config = dict(
    normalize_top_k=True,
    balance_loss=0.00831,
    balance_bias=False,
    vocab_size=16384,
    optimizer='muon_variant',
    max_grad_norm=1.0,
    max_steps=5689,
)
Below are experts of layer 9 (counted from 0) of a mixture-of-experts language model. Rows are named router (the router's row for the expert), down (a neuron's output weights, with its number) and show model dimensions 256-383. Each number is 128 + 32 x the weight over its row's rms, rounded and kept within 0 to 255. Numbers have three digits each.
After each expert's rows: "raises" lists some tokens whose logits its average output raises strongly, later layers aside. This comes from a sample of Wikipedia text that the model never trained on.

# expert 12
router:155165096153137148108182180100111120067162111168121174147109136147112143150105094144106152167094160090149117157148131081124072116091111136167090106142152114187172081117183141094121129144122092122106152129161175114113139113108119083145143131159148134133087123140108150070122160123148201148154090138111104139137159125123137159097122136082094139152123117188072097169125129140164165123123
down0:122138153099155168076066122092137144140148171180123118096121128072143115144156092115174069153120137163136136214101105119134151175110096124137099137129146088174159136168162149205093173114165181135136138058059159073176142148165109187165189155129131098197113085149089147142166143112155112145077133184100168107126106105169123099052106155135091163159125128147135166143176174118118065110066
down1:121116131141140128061141147097129101080174114155103176119138018206060120142147131120087091112063107139133203123197145063137123109147117137116102145144089149102105126157087163100159156168100174130093086134113116111125115216091139126138098137106086103100103151120166146130198141109096131079108182147121117140135107159182117126084109076140162173200122140106112116116136171127136138147136
down2:144156142126166103161112130109180170082142091142135098052053130152110135142148173110162055146158129120096081126145072104101126126145083060156068163093089117154091129143149142150143187078136174116158154099099091154085043093125116178139131131129167096132114139174112143108150127210127121127087139075143127150141121094104153113149190190082122142188100150097069093142170183113122144164171
down3:133076130112202112156130133117121153166139123144097129152143109120135142162088167124135179048115137094146156139152103070136176140114138174063182152102169109108104186134161157093077140148131137110124128156145148158071077185139086155111149165184143064114126134132190139097142159191111099162071156154100142105147135090151078109161147148142127120114108120127172149158149109104158148110062
down4:063123083137062117144145059117092149125150164063126119177140150139138103137193174128115150144106158138146145101122156172123175159139093135115124146149103110145100180121144048132132146147163120115153132115087075167126157132113139191144131095065158104091102093091136109125101072117125092088162150124143114126125144116147106117156013134055131137118197142103178156071164089060117101237148
down5:092131105103098042120107217156160151043116124099113160124170156088095086106171172104111128147186092123181098104147105118142135125083122160126111140114174111143117141152135100075118137161105148130209193114149107103136157123073108152095106112174140094117121074119098105086163137118134132115114114146167146107144127117154118131097110080172152169138079128103125143125122145125090142126168
down6:103178153142118094112151123097164099093146121079144165178138147080103122152146176113135116147120167198156088160109131112171142155140115083087103112118056061075109143089089096151145064168170216135132130148142145130123100178113161158119139116110130141103172127168153139132129085173121133192093077084067087146142130180148109158173082113132119110116083130128123125109159136105136117107095
down7:148097151140118124106135114112084171092122139114101119113110142148110130138143089076136153099177141173161172089166131140066139084047127105121193141131138155128158201103119105125135118092117179118048180146154081132134092101138113114124115102175155145150255163180090141155132142065131144077107106107131164057125108065076123119123078141100112073107148132100116121097071145097118145164161
down8:148111108164137070147130170074169115159143120116168135163148132099169065083071118076160131095123158122154149095163125108162135138134115127136118128126120080143175085201145144165142156119171120098101049203151136169120159070196147135211147128123146095097112148171189056131144072139134128155187160183104129148153162132159141127119137137091215141083128097101124143108085110150077091117119
down9:183117136173172117098131143141101110100129159091124148138147124056105142092127081117188165138125097105084141171154129172153152124087116125128099168183118131127151129168149132082107108123147117107126142196076107069106137042161174121105125102184139139083123163099138144099147151169112089084054118111125114108126115133105173088128188134139129117119177123120151158139134128096055177097191
down10:154115146095158055119119130134079170095091217068079161110119136073135110108067156140146124094138132181174148152174132126134115148151166107126155082097147121156118054133098127144137183081145110150130110103145158116085180142118126091201166167144111046092130136171084111156164071120129113106126133093095075106102123141115175115158101085153204110167098136133091137070138141164119163089123
down11:191123167094135116145161103144153092127165133119161083117139130166107130117102127181128129188092102084167107162102117157152110126074148103121139142157158164198128157100115159169138140121176185112145125168158062107124164116092121168145107076137111178109118198113116127094126126143171135160186101122135123135147148132150121129143152156114152156089122098191127135165122164112138184091172
down12:165109107114138116141186187097147091145112078063136128051175145153136114098122098115132135197124121097138172085118185124130129113130111163204205117126169119096134126126097110078106181064111111134160155148180126139114132140132102143097073186132094117144192113101140112104147130156103154149122171092108102169188081125121167085162204096110088132132093100152127124199156082145132173092100
down13:115172121154145109102168105172082182070063132093125059109131110141122143120121151085116135132114131126188156085114095138146149128124132115125108169137176130200160127221101150099156146120086121139073145185127147145116135171146113164081104132109128144177119057147069123117122202118138092107109135093154067105113105122143105113134101065067139097101126112139105130175146098112166111135147
down14:172151098164129156112124139102136128128071140167140179167118143037086162118120229213174125133070105170137155051168155111103129134107123141152155104110084147094128176081141110111178185105119116057114182141122117096105124181110048158161082148082118142161185138114132111130111145100100080109165124193121124094169116126139106156142173119138126124163123114124220196144110108083092118128107
down15:166155152121101120103154110123199088152098100089129064109132124124153188092105070138128151147090192146142153157166160113152099115114102116118093127098147126085112131136140136112152137114091118159144129125187073126093123104117091122067105122182146102124175159130126138173111143084121107070165112070125117191128125115164127094108099093166149135099145161104092185113187097181135127147179
raises: " B", " M", " L"

# expert 2
router:180177093147106178140132099074108117115102141137124152075095145079134141204178112176126095167109123086099183103101152187119134107080122160152087114117131159198118143128135049062139145131095139174123135116156132086159101177079133110124170121133135096149138092132084167122118116095118117099095069122145073207093098145165171135168124081158162116109139112147108126129147106094120111091156
down0:111150115138146137065114096072102159084140077125132111173108098084094116062155116134101112144162180114154078129115127162170128126156096121128127114190148137120133128122141147080105136108149151095103150142104147108078229118133143130159171160181216156156130121116119155092153066091169158106160136089119143132147147097115167120171176154177093127118073081074164169083232117172102121124170
down1:094114174117114197071166082130157084134159121084175074083139072131116125075136128128069178129138112105163133145149092168107144100131181144076105128100125088136106085130090193059135148143155089149088173132108164200097174085117106099114125133128185132122111101186093153064165162143167078143104143129108092157142188155153129080141132108102119148075096092094108172093128108124159097132128
down2:164135119110118150086140138122111138160111168149119072056148141090122150133129151138126161043098001075150146133082117097145154157153135102132089156137161128125072122130102125175066148121095147136129098176064137174099112128088127115148146083128154085165135131168114179120073145115122141176154137095155088138133110172183127141150143134153124121203155135142133109130075112167117095126147
down3:042160197092130139155108104137163077134155125156129186116137170098096134102117129161120129141132180179131125122157101078132151152067139154124159129150123081142052110160129121124119183127175114125152089200154103127189159145132152096198148161114125145127127096159114139110082102112092169108138092147108187145083109125116155106117109100093139075145110127192133127228116103136119077181134
down4:137156071112092095154142135143201139114166133078131162074161100128091109088156182076124137139076158166144085098156096168148228106140173136129117095074159095137148129185076157098155171113138122114153159143187069125115117129122176149097111157090148124111142149169119153121104130079113153078145142145078088093186110106126081180133166109124148104114119097103123088115091084102081113158129
down5:090145159116125165122101180154129123130106024152098067109091141122112116132109166161055149200149081134114135035148167132103113113066081103089104144200116151179115050081125078091120128161123115129051111128110123037145143059103109121141134138079152154141099165146107116144153137128145078140105074102099120137144112117148196150208077135143141140126108090060142174076153163146136205073170
down6:086126132130113105071149054142132087121133142185129140141141112148053106105086185153136127143141106134119114125104153182103136075098122073102116138204100085142116151205065104098179139127147120091114157081115166094107139138112110127151154203084177104130127116153129092123161085131177128115133132108118128167163121128024142142168114159112114141178129126142065139073089162124171184117085
down7:156197131255120181141132137182163192123080093137114155131123113149093100145088143133116146195092133133143176135124107076058121137128105084134118131131139092181134136099116148103164161124107160119064134095031150164147117150112103143137129084141094155139114143076132102114152075107061186077122155150233128096156148165087118104142042136177140179101154143098121154159112121178108197112099
down8:176096113067116132141149095092127165127141086192128114119142113046126104059131099165126138126145129135125164140069136100138141177123169091091139093097136108127085151168061075102103172149123141084163128117200102145089129168118120115077157099104118179170092186069109177085145131135204157139196122142121127067131167117095040153106154122095093111147136148153194187064097082183122124164102
down9:058085118167159144179117118186113061136197118174157149147125115162155077148151077129124139128092128130193110129120097120097150133142138108137122078089111117206138070054109132127208137131100092135166132110156099154143118133107104120106207091133111165157092129113110084055086122154114158089128145079155205161121142124231156119077127106099166101096114179166120128126153148091135092107136
down10:126163094165129113179161119184103106166074132098122189143083106162138137113156122160114141101132153094167126103148117197149133115142199146061160121151124148151103143135099198153104131159113116135142130075140131162062122137109150058136136120097129139151105099086070175127103136110140133121126156072092171087116086115182182137159090150145117201097185142098141146150167154073097107100134
down11:133100105109105142172122107126084158127163159097160100137153140181097154132100084157135089092118145153131122139133125165124110147135108140183154061104125116173173193109104119158085149128066080101188134157102144101118089181189090143126087125163135084105163097158186129132088080135101137157136052109129129099103171102124089084065179091181163123125121084138081136192197111187119117209141
down12:093086143114170136195097120129137185087178114123173042150186045119124151157160066139126157163180062138079129093063080105128116134131166119185166151080158033065161135145134114086140089068138077163105090130169149149160169118146094130112123125176145126123150100123136109068067174109167150133174132165129168136117111122127182175126176172079082082136185126110145122143151140144104116194120
down13:226130173101126086090127128114057131154153129172119149133109109148085093198097192158135155091114124171119151197140090177120140132143076143112160143088115132135074135143102148092096148097132116136125131115121152049119122147125101098090128167124174056126107162146183136100060111137105127130113093150147118110136113175092139121143089111141105043138107130065075162184134122160138138137138
down14:200111121103112143165108129049149114102103143132154157106115089134151103168189155070185137194074102108086119124141148130132123164027111124151128129111168118111185144174167119129070105108179128130096087085116077101121125165090110087149174130123105123118143117176115158087138091140172114156114141126120153124100181143108156071097147150083118140130130140092119163146177151086162129120150
down15:134163089115106129117169119112138091103144153065078206141193090116085147133165108070121128180155054150116130140107184137136074153171139124114118108113145075122088123130129167168150138139110133137125154133165174139145177102208143147080104115145149060093151126099123202120119118076150072187115142142078137096086131036147073056139093158135108160098141138156123112148156130140120129135143
raises: " ", "\n", " —", " A"

# expert 9
router:123064170109119125131151185098150147112106141078131120168059068146105129075117133136145092106150113105112143149132146081097104114130095114133115134119150084138117179118162158108148139103064100141154138110137142146070170103090168173145122202111129166190153106095140179170125088108147122096101149130148069167106082149100117119135188157166123184102115103105163085124112080124160139127126
down0:185099176185137130161063112112083140146112125197071084104101143111225143168113114166134101114093103113114092149162153139099202106135071141142121121077132087177104165127187116165160056090135095093097140179136179155078117152176103130141087091100131138210132173067125092174126211097140104150095071130181151137126129101106159152157210141074160125109125137132141140201121132173131148152125
down1:174118110150079131136126159149156126138159128175144111137168182139140098128068130097126100079134211107165119148186077094146158138136068130090099122174138105121150135125107122111179064082067131140127109061087159094127102120142079216138191153094152107158105095081130153156175077150185164094163106110151119163087144140088065077100114067176079079105139185081123143173163119203077124118134
down2:113148120177151079132150171100124157122136135140106061105118132057144119173163222156071075088127176133066124081146118106152104119134113117124078162114081121140112163061109086157098082110076101150119113107179150175155170109187180088076176081121082101113148117165098106102114150126106105119156151191113135165081141134169168128119118119101127050152105177128114148113118169141125055103122
down3:084080139117117118110165137121112111121139089162122055149122170184129162150111123069174151093108131121142158133164140168099129125122098152114101118164218149101071174134104065127126166149185103086120081171208168103139191166142136171151074107083115100109094156152118143133126178156115108091142166193109147125141091129127161074082171136136137131132118111162125158121134151107162115144054
down4:142127115136110105094165165150176147131117169125102068107087141118124157021123122102091155157140079125142202153067133073130104103160106066135134164181189126139098186147163107137127180161103132114106107075128181106125124060092033142116111138123157198169118160111088128173184132092155100131183083129171129159170107097093103108115131118136149125167207176131115184144122107117139177169116
down5:097138119079108133163109088112146129110129090170134194095141131157143078187128125068044176094085117132121097093157079163115129076078094106142096157070155129155107120133179101181140157199169107130156103125138132178061131135099149089103152139069077113105086123139115161112166169180097090140110171089157154089127129120073121062138151122129098203101159130152120117165099136151124172121125
down6:097149104151166135111157135104173085118082090146097129136059114142097131087122152136094063141066117159066166142108079114088172120174162105094160168109139125127050093127055156155091137126170195128130139182093116129125149206071100154118162155132138122066067145093115117167125218181199167132224097075117168190153103122066163098148158110135072109107079161152068132112129104119151124150124
down7:087084146135120099078114134144131127133090092141164074031148165097116038116142081111139165131158210137170081102137102107106124192163173112210156118118070112117096142150103103133095084119105120115166128133155112161096077081147108145141177091149112098114168131122106142138131064130122146165101124078197142157105122160110153151102120192120114160113085124106103157163113145096145156140103
down8:071096136120093151102181154144127100155138105130076088113146140116144115142136138176070113155127086145143171144106128103088194146104118134152131095081154151154134150134089089134089081103164126157115087151168137127128053106151124149138162116174115101197072121146166181147095076087105178087149130091164121053108120160114158103115185144107146142170129146123143104154115132111124149161105
down9:080173127101145124094131077137075163118127179132145122147157103162121139058112153160163164097171127136150118143164138119081094094172120152159118108171121162184114162071113079135146129057141145100135142058129147143150091106105123083103136143148167149118106097109122105151128142147055132066179161127123104164068128086179096131066092137106073105103132102144072157092166120127087143132132
down10:098179145095154111043073168152174102081127093082146118157145114106088157135083088129146180143086097157114140136159111109147118148107163086136114144128145080159139078134138130103119150123078157143109142146145113095123146114166139114192099085142104079109193184145087148121128151167130116097083088102137059097139176118118162129140119135144105070117128087074107100152101157101159143189140
down11:127113192103134155157111168156142156133158117118110156061125136148097113160183125176140125184099100186136084113075081080098060136154160161150096117109209191113117138182102117105161156165190146160117103111149157150112108070102111145148145082128180078151160146107160120189113078098106106122140125162123103094085183142144054136132114149135110165117107105062144130126192188141196176124115
down12:125146145098138074140092062125128135140182183120152128099165106157163173193178135077111113193120155083128159140092148077121101159144128104103108143091130091174100147098137195131159142131127109077132171176096149132079160117165149105132121133049140117162194073106152135126143080126083118160068163152118137122109137105127073144150150162104120024061119132124140218113111142117144194126179
down13:098198077134147170123145080137118134105074120078111093134113194126055079056092152166148096142149160135110131115117119187119114070133105133148116106150142138181176176143138196176082102082086145122158074120124112130137131131067127109153107140108088094135135151135133100186123108193087148135113124209138172137097156081110102107150128123118171100051092132103064109096170154091186139161145
down14:119198139099137155120098067118087106148111120121114085118077095138164144161076151184132071113097134083074172097160136077109158108145151102175145102140111080136127190159143060110111097115104066128126116090137092101083149065154141082139192112152107178097148127116119145113124151087118163133129074095112107109179112139164153162118179128146097078177085137139194154113089089106069137067140
down15:105070119097105095139106130135166116106120095130129180193120122152095131082180112113083090125130154171102149070143178116185128126107113126151117157135124115140138131131137080160162097135093100150214078065089100103208109107177152127165213117110100175091128155117138149191119116152101156126130123104129177132142114151144143101120124062155108154152123109134093133140105124123104137120114
raises: "9", "8", "2", "7", "5", "6"

# expert 4
router:127152131172128128155122128198099135114146135100181136154196170124132094075136147099082168165170119167158133157134072116142179200148132110081086122114125100075095120076158141115127078117125127167114145137142121131083111099113096145103107146145153086053137059175164096129114124112130132173101183065093083137107106137125127120127128118126138080142178143130059120087137129079142126127185
down0:177115164094096061168150122159078128098158187180130142126163186137156135255099107166151149113174134103161114106102116105110103123170130139077078105151140152119139112143211050133158118201100083098180128112147153089104174142142090177107130088147134118093108062130118143059117137133123126107084068078176159092119117124146127167109148137198166191158125103088115156117128101168137125169104
down1:133140095099178106134099134092133125144079101106141166147097152106149174151108182135088090104118152110123068107088135201133102101063145094130127155179144089142137207060106132137095128108116163163127145106090160165176124117151131080109137220177106162127116127158070108060135150120141129124129057117135066168124150073105131124194092152127111112098117149227168081165121161129117101165173
down2:126113192081172193130086209122098099196164098131096142109109077123079132119119191224088096114122178089167100155091142127108163093098159125088140113123168119145064120112122126161103167126153193147180087127155154123093163094154067138124076141137075126092126089193117134149129138186108141107150072147097103110143156108127131124100128147153116111137062124128087107109128181137091152129097
down3:070150145160120141135137092111112120156095121091180120031092125186134092112159114137145084127135122114143124087159068100144141136119120130101165233189111143124147110111097161138114144154180131142103113111142112126085111178135083110143080097080134146140153134094110197130116122077156118142205185178103128160156128099122037097159133101115179113130155114071169162163078129184124149115133
down4:169208134080102174134131111184111162171161146121119127142054137111134104126125122147115127160175135135151128095146090160117129123137122076111139087165116126091094143138157166116131090116117087141099170113086124093084181180076165157106151098119117102165156166096135104148080091153157084156180106097142125130164145137189108155124097146151144114090107071134196147108125146190123116133118
down5:088112087137061122186078146139141069173107117163105089131126103092180191166120145090105152105114000096119181116116163165081160154145121136134111067115116184116172130162068126107152130052146118161088141148144066125135141128103066118117156217139087130168107136107147096124148107095126101116152105165108106113133136087180134163087182171148112089173155094151126202127150153113101137138130
down6:099160172110143087162117195153130140197136146129122117142125113102081132103143137217136141102199141114142125143121104118036122080119112093129087159163132114150142135131094109124102106133112163152093155122148149104078094174132143133111150160171049090173136152116126043109137112159182137095135107140076108171133130160150130149145089133167076105107114105102182185092150114147155069125142
down7:083169170116157133145122139084140093086106118175085153140097127057117128127140114093099127154150065136110136179134173113190113146164125067158067152121119131146184117124163189127146113138131159182134118102109102160112185178129133179095008113129143166101167127116140116151150175143130145141113114144108132117085132117100177176170153104152205140147142110133126100103103138188116117147181
down8:171162120187163178152094123139141152121126149124110127149114163111181118163104109117159183127155158160085148057107146134095152131141073125071147190094145104152106216105163151069066153193132098086194153150155177123104122079096078115109140126129110192097115055110137167113125157149127124120145185094139093097159117147099086087180178143142188136117118178137127102096110120162146099165105
down9:111167075178106174121129124129134104131159122072126148104149131095212093084153128120144105129085082153106107101128133175098113070095189079141082093146134104145125189092071133178083149114129169086128125101157068152107140054117121108141188166087159120156127131094085131091140069116149119083095149076105110181090144138109103116170089164150122109103130153158094127118112136119109186111124
down10:146040146140144122103107124149142107135127106138148193177133167120126113134221141053117168113186151060133085105133197096138109170130138120171147126149200102166149157165178168091150096136112118127155088139146137116142133084128174143105062090101054130131184132067159085119128092124065171084125159111148079054109059142126136115131138056102134067127120129109151162142106089104159089169149
down11:116082160144181092145111127125128143186119151100141087096141148078223103156131127091061129132094126080099105088087202111174074147143102143123127102070127111199112131120155170085077152117121079107123097186121098112122154162147122108110107118089061120153160169067163133105233164118147135162118128141094199161153129097131156094168098083165185195132121126136136119155132105117147143118090
down12:161083125049138198164087125120143140056140118151131157131121184180085131065183130171112085181093144158120132076098110131130145173143177122145163118088099162100099185128133146126136137140106141126112118137166182123138158151125109152139128151068140190153162162142126130165135119163119143103125155091133140157168134122169112072173126168143169129124090181167103120131136194135084126156142
down13:131115064139136126118126140149109150096166141151140103086098163216087076137104119115182109122131161085179154073142080146139126124108125118169121106129130202097163167071129139062169134127117099088117126130120128097131137088101150141168041156109150148120070141126118159139109193096172133172159154151177120110173107113119115097156123096115036147084119095115128168200175112097188109101114
down14:106168106091139132101119178150100090102160181137127085127164100139184123122166125116091123176126119104116132117112213082080134114171109123097150095120076130089110158020163115141128124171130128107131148130109125171163119117045110196135047088141087145098104191128169151117192119164120195175087110079132124069124079120116152123163104137115134124156153092131152112175137118110122118076124
down15:140098113158131138086114120105158059105155083115100108143183196096130112114109099068124112166246092115113163120134145165192128172115103130151175092148082132125164099149161138148138115167185115175158138107094126125094157156170127139151120151081113106077099143098109132177199160064084100137169135102115085231160148100127147091118167177106091112158161133131125084147078119120148201146136
raises: "-", " ", "'", ",", ".", " T"

# expert 6
router:106054097185086105080172127162136096204182119111106158162152113119100064165084123111175194140157140153118120097121145132153154186104110159071189129115094107093117110086132124140123155130073118132093104113160135124140112119157132149148128111104080056115132117143100125096078164116155087167116148099088184097119067077165130139145141114167147179111128175120097113141134087117105124113153
down0:092117190082107199122179104081101108096107128146122107126120120128124131148095148125133108179166199138117122143174123083129172100088098114160175073087085085165136119129129145115095135165089106190090088118124176121142108156181188163113126162155120163189063112119085130138057094147087152076108084124134146070169111152172148164078072103145162109105127126129139075139083127175156121142128
down1:255183122162125142098127128140117122129104140183128132099086142200157083109151125077102109129131174094174177148113073130128061112090089172134066112142158113152116071142096147145129051129140159144107109082121145060102126160119180137127207170091072105161127142099081085091154120140149173186058128113127175207142177083148092063195138138137083093110188139110095113120090114174136132162115
down2:053096109121127119161115150114173100138142174083145115140127091080210127136111151052135173072031145119128061127190156131166123143145094159107144143103123161085154124101124108088110152120130135114086162152108115163094151210114057139092198169075108131122102126136112176117131107111060175168136139164103118089137150120119081116155158115071149141091156143124162117112131137118117111131187
down3:205107134137154107138118170120116086124068151140127103163123152161091115145125129163144218101112157108102085087222145116111142117145140131118151154167115175143107102083106091126175181168131109084156139056104083146145100132091144079071118121103143131141098145103177120138121162117092199055151104139108129146136089093154154128151121049141128154127110130096146115125158086116094158108132
down4:110112121100146139147107118110120132142116147141143193135099077172160111079123092125070128126184158176117101147194121145119128147083153086103134078154101109131137159123150157141071156111153132151137086155109083137166180169056188134168130105107118137108089193176145078087133116200115111122090104121139132069134142150158079159132111134041127136091064140045164127133125112144162174117181
down5:080106191138077122162154135118163185153113140149056148080033186184046139128104148161163061199194195139081161126085137075095173140153131127158163128107120103148141098093117158098128149092139072081118145078089171089144104106152111164139133091065091124123130115110188173142133131113103172123085153098168200124116124189094137157146129080129182126111123095130107118146132169142130070095152
down6:041120112136139133165103143124125113102169150082082100093088146129134059174168177084154132167164131172143108153155135016165110143085148137059052159093146181094122133184167156216138082112122150137126126163129131162160109168055102113132125127124111120088113136152127103159120137149126255135114073115116131189137101116145142076116106157101194126146061082151179132080081161084119091110198
down7:067109141078099109166101178111095119176171146116134104123135101109147118151112143164082140111124121101137186099164145138135137127161167122162196133138128133132181107118193116089101136133143120121076137175122109132156150187136109094133158097090133170127176144153061144108140197163163165109104069162140086151134129131102171149137151148095125146140102072151137128117116145079138087141138
down8:105136098138174123169160130131144146068115106193141195134095182132115132113167085088106082064126149137106131159129086113218149151090139110141157089132161151137146153158062147107182149126129120118106118097098110105107064110157096164114164044161154167129113184162182115152062085095141172161141187134124121157140111125144100118119096138142104118150121133171133109138136115065089115118150
down9:140073080174136107129143145103085123172114103168106173144085109179184110152117139172126087126174151197122158150084175110109103088114080121137112094083122137100182146135065074094144113164112104126173135108153121145117112136114102123146147128127150160101090095174108149115163120094164151138126155120175125074133098170099175121129111150137124077144141085141108139111115144197130075172120
down10:124122175155122138160123151108094142163168180106049159142162150112166075120104202150098095152199152132131083177153122147129125098119128132120185192117148147118045125155130092091162137147117135111150074099095136117117069118102141133131168137102100107121112126122058142133201167117156115155105092155093189167115098137197137075150152146164140125107098178149151111136098118118126099138137
down11:117135119109077107094136118106130175149163084121097128135146165110178099153153151114167149138139153083106104128199187095134141182129175083110195225117163057090130102163128117068128139167092132121153157130137108166150119171131098090074137048134098145114180133127100156167101154078154146167213163076150150099109090134161121122132117110142132094161136175128108116195170174097123108124095
down12:098112174067156108067069124185149092151189131146150155140145128159110154187131122024100086108127108117120144155164081145140137108092113132125115074195111130149127160123062172110208143108114128152139124151131148096103124152149156096159103138152149089116103145093106031118153104111142148163120086111172126161113138109124147118059123107130107158132150186130113102161089144120108141190119
down13:196126134122136152139122138122141125155196149079082150179176115100088079117151141106165081056122127161135137151139134102101060154096097085152111170145120109105095136143153175137129159105071145143161097147174186132111171131154107143166127110133156123116109178090119092091160158119083164118117149111127092159108155110098053125123118175176138155198114130114143115123164133089160105075118
down14:096094142145050117187160132087141124110113085193101198131076133130154153063147183087125160137095158147112107148180184123200104093131154131097071094108160123133142150095101132085135150152084164148108105173080179095138149102121142124109106133124133105090092113090180103130122151197075129139100166044202163104146177191125141094085101178116131111146161176132053064172070186067141118129129
down15:115132086167149134148153084158146121117107114094110079064098181107132159190128117131179103062158142112138146132134091191146092134149167122154101155168155084149089126159090139132123072151095114125100164165112110109145134151127130114141124132126080093131083118144119118133153142111101128108170220110109132089156093112146089162163132088086106110144201137145156119054069205151095045103161
raises: "-", " and", ",", " M", " R", "y"

# expert 10
router:174172184111113106123067068148158057117121073129128116138125168115099101114120103101090151106109118152190150112149106151139215107129145128164119161203129097081142107115110125139144136147118123098134111136094152051092115147084075103080170101122123101090116112137145138092155168089157181145142173128165154130136140071126063176166124143097130106117120147125100106146057190126123111136166
down0:173143135120155133147107185089128131085102158163108161124144112098105081108214151207105102069143080143145116048159214135203161128109088173116102152073113121076143117161126085118148098153127121117118142198111126093105125180134156160108124126122112177151142090159121101089148080135079169131181132147150146133141133134102141148103083146146081119120119124130123151133097068125111124098114
down1:097115164163145194125123107135146106130111122103111142143103129166175149107124178174095156141109118152070155144104120052107154155132111163105183139123136163110203165090133102153152110110140131111132108133089110128189126179167142136105113181174140151116098144115085151100092148090112122154176113121138128123144099201187146132138129106151147128089095126103124105126107084121072141114123
down2:131070108077091131171114134127084174106090172118125119055152165156108128112174116147135074127055177070190129155147161125151142064101127139212117150155112133109177199128098144131105157139084164106138133057080112140120072084084138091158092120140083203103049092099126112124061139151095106111116100173105203067128098085104137147138131066045118166123133115144132122140117117078111103077184
down3:079093122150126151117124066135211106119186089137146158117119081107136119149159126017126148074189168122103105157154060156115126100119103088140161116157137133090085078158100116077114128149109140100127125097121109058140196141129136166086079107148197134137094064137081104105150128114130064152131104086096152135075123133136141130096146124144105110125135142132091116116154067151166078167106
down4:115140085152119094122151154122149183151203095180095094102121116144177127080168091104175114097109099145190093101164084113126078221151079137175116122106130152132127130164116181123115115095119112152079176195117063148082176154166177154134146119142149091123104084067099155141123059116121106155189137176180183110169164082167147183134171187147155154151126169068097172160127140125113159121098
down5:148159116135147147129100089168138113118149192157107098150213110138084120069155076137183134142089136164135142140129124121142167070114128153148150065136179095021107068178155070186137138110138147111079124149114148179118151129161134157098185118135132150145106131092020114103065060123141121117208123161145103073165165135133076162152111115108063145085149151172089177132090134120118142112095
down6:053093146111108081127172085134149104103191136113099127160082127140102152184110138160175101084154085114150153114076173147134146125153085136122156145111140100159151175128115145121090115070100111112121160191107159129187118140184140097110168130107139133143127094162120114090130115169070140140134147073137164139106090165099067102101147133131145119117170138151128090110145088134142114152131
down7:143113124114073096136070140118058173133176131107131137113172115112099040128121096151087145153116147162082180084147140174141171096158109126166179149107137132170154105139193132142078164161113120127120135162131144172178163160075125149147125140169152145132136150108083178114094148136089183129080095140119077063141126096103142081119170071146134134093086176175147148109144150100179105142114
down8:191146067074141157154151166134178104184144071143164106112116092124149076072181126055110123118090167091194093128129149118127092118130145114207093170085121162134104114193124180143157112066130093180155180085138154170132141123148131129098103122089126200122149116098154109054122124082082145129096169121116129189165111135149085060147154103124122148178152075148140145128123140113113191135131
down9:141043078112132124124074097112039153072147096183071109098131130146162184101163110057159140109134136122151122100086159120183138066110171136139144087131164094109137177118155111094139117153123133225141117160125137071116105063141130175139166136067224149135137102108129143160148154029149152129153162134094127194140137090096069167142089108147189162102121076129133126058074099123140118150104
down10:160171171165104114091163126122077178092102086159129129173079142123141119129153126134042092113134143144086212149209099089156101136155142168105133159108151136166123139147060131071092127133147110166174131168087067093125118156090112154157166156191059147127076114115169121168174141118167158134111173177157123091077114118128146071133097140074092186164107111107150109120103122176080146086129
down11:124104121131072100138160170112161121129182125134167139067155125157133111063161155179149172130137152141129129155192147074132181123130106170125158140207129196086065139172110142106133172096171142102087130109086116102136128150142133159121142116159138144136134192111174137142129185141145085144157127079113100118163100148051145122148164040155166051132133183152126108192120126167118135122118
down12:114117081102066100174111157128161142139064127114107097098131168134108112156150135144146106095131097122118153114140101171122104180083169155110144154133131097123119158131161096129107147166071048115163141165197115118158156102117167112129064108112102107094112095104188164122144145157131170171180130188094109148076097135097115076176085121121129162145129155090132122142146181104085144163179
down13:145159129063135073133126165151098152081108138117193127160171129127094117110107194214128170118134154129111150136165115128146104122164120101156117153084116072116110114126134066131146127109149142108133153128097121077127091109134155173114147102138138171093131078126108104161146157116176142119102132130189186113144147099083174145136137130159110087123131114144124158118115116130123154122116
down14:133156111133114148075093147110125133140131122110094130131099135120122151138141118112125148129093069176095104136088148155164137111123112123120165161115120108160090051114167088126155134100154122114127117107063129218150135160119105159120140040123174099125183136113125179130152131182135114148145128129108142108143146149050160100132153188202105110139081101142116130103145131149089100106184
down15:117116168146152153120096170140190110134104154155127150160129145090103185162109090137131154093158148162135085094159163135087132144177171105175134092140115114109128157147136096135113055115129079141175073111132081162117151137121101121162088096136164072140194154101135083174158122052119070145208102045046140108188188092122076113064110165106225140153090143123118117165138136153071175149117
raises: "0", "1", "9", "2", "8", "3"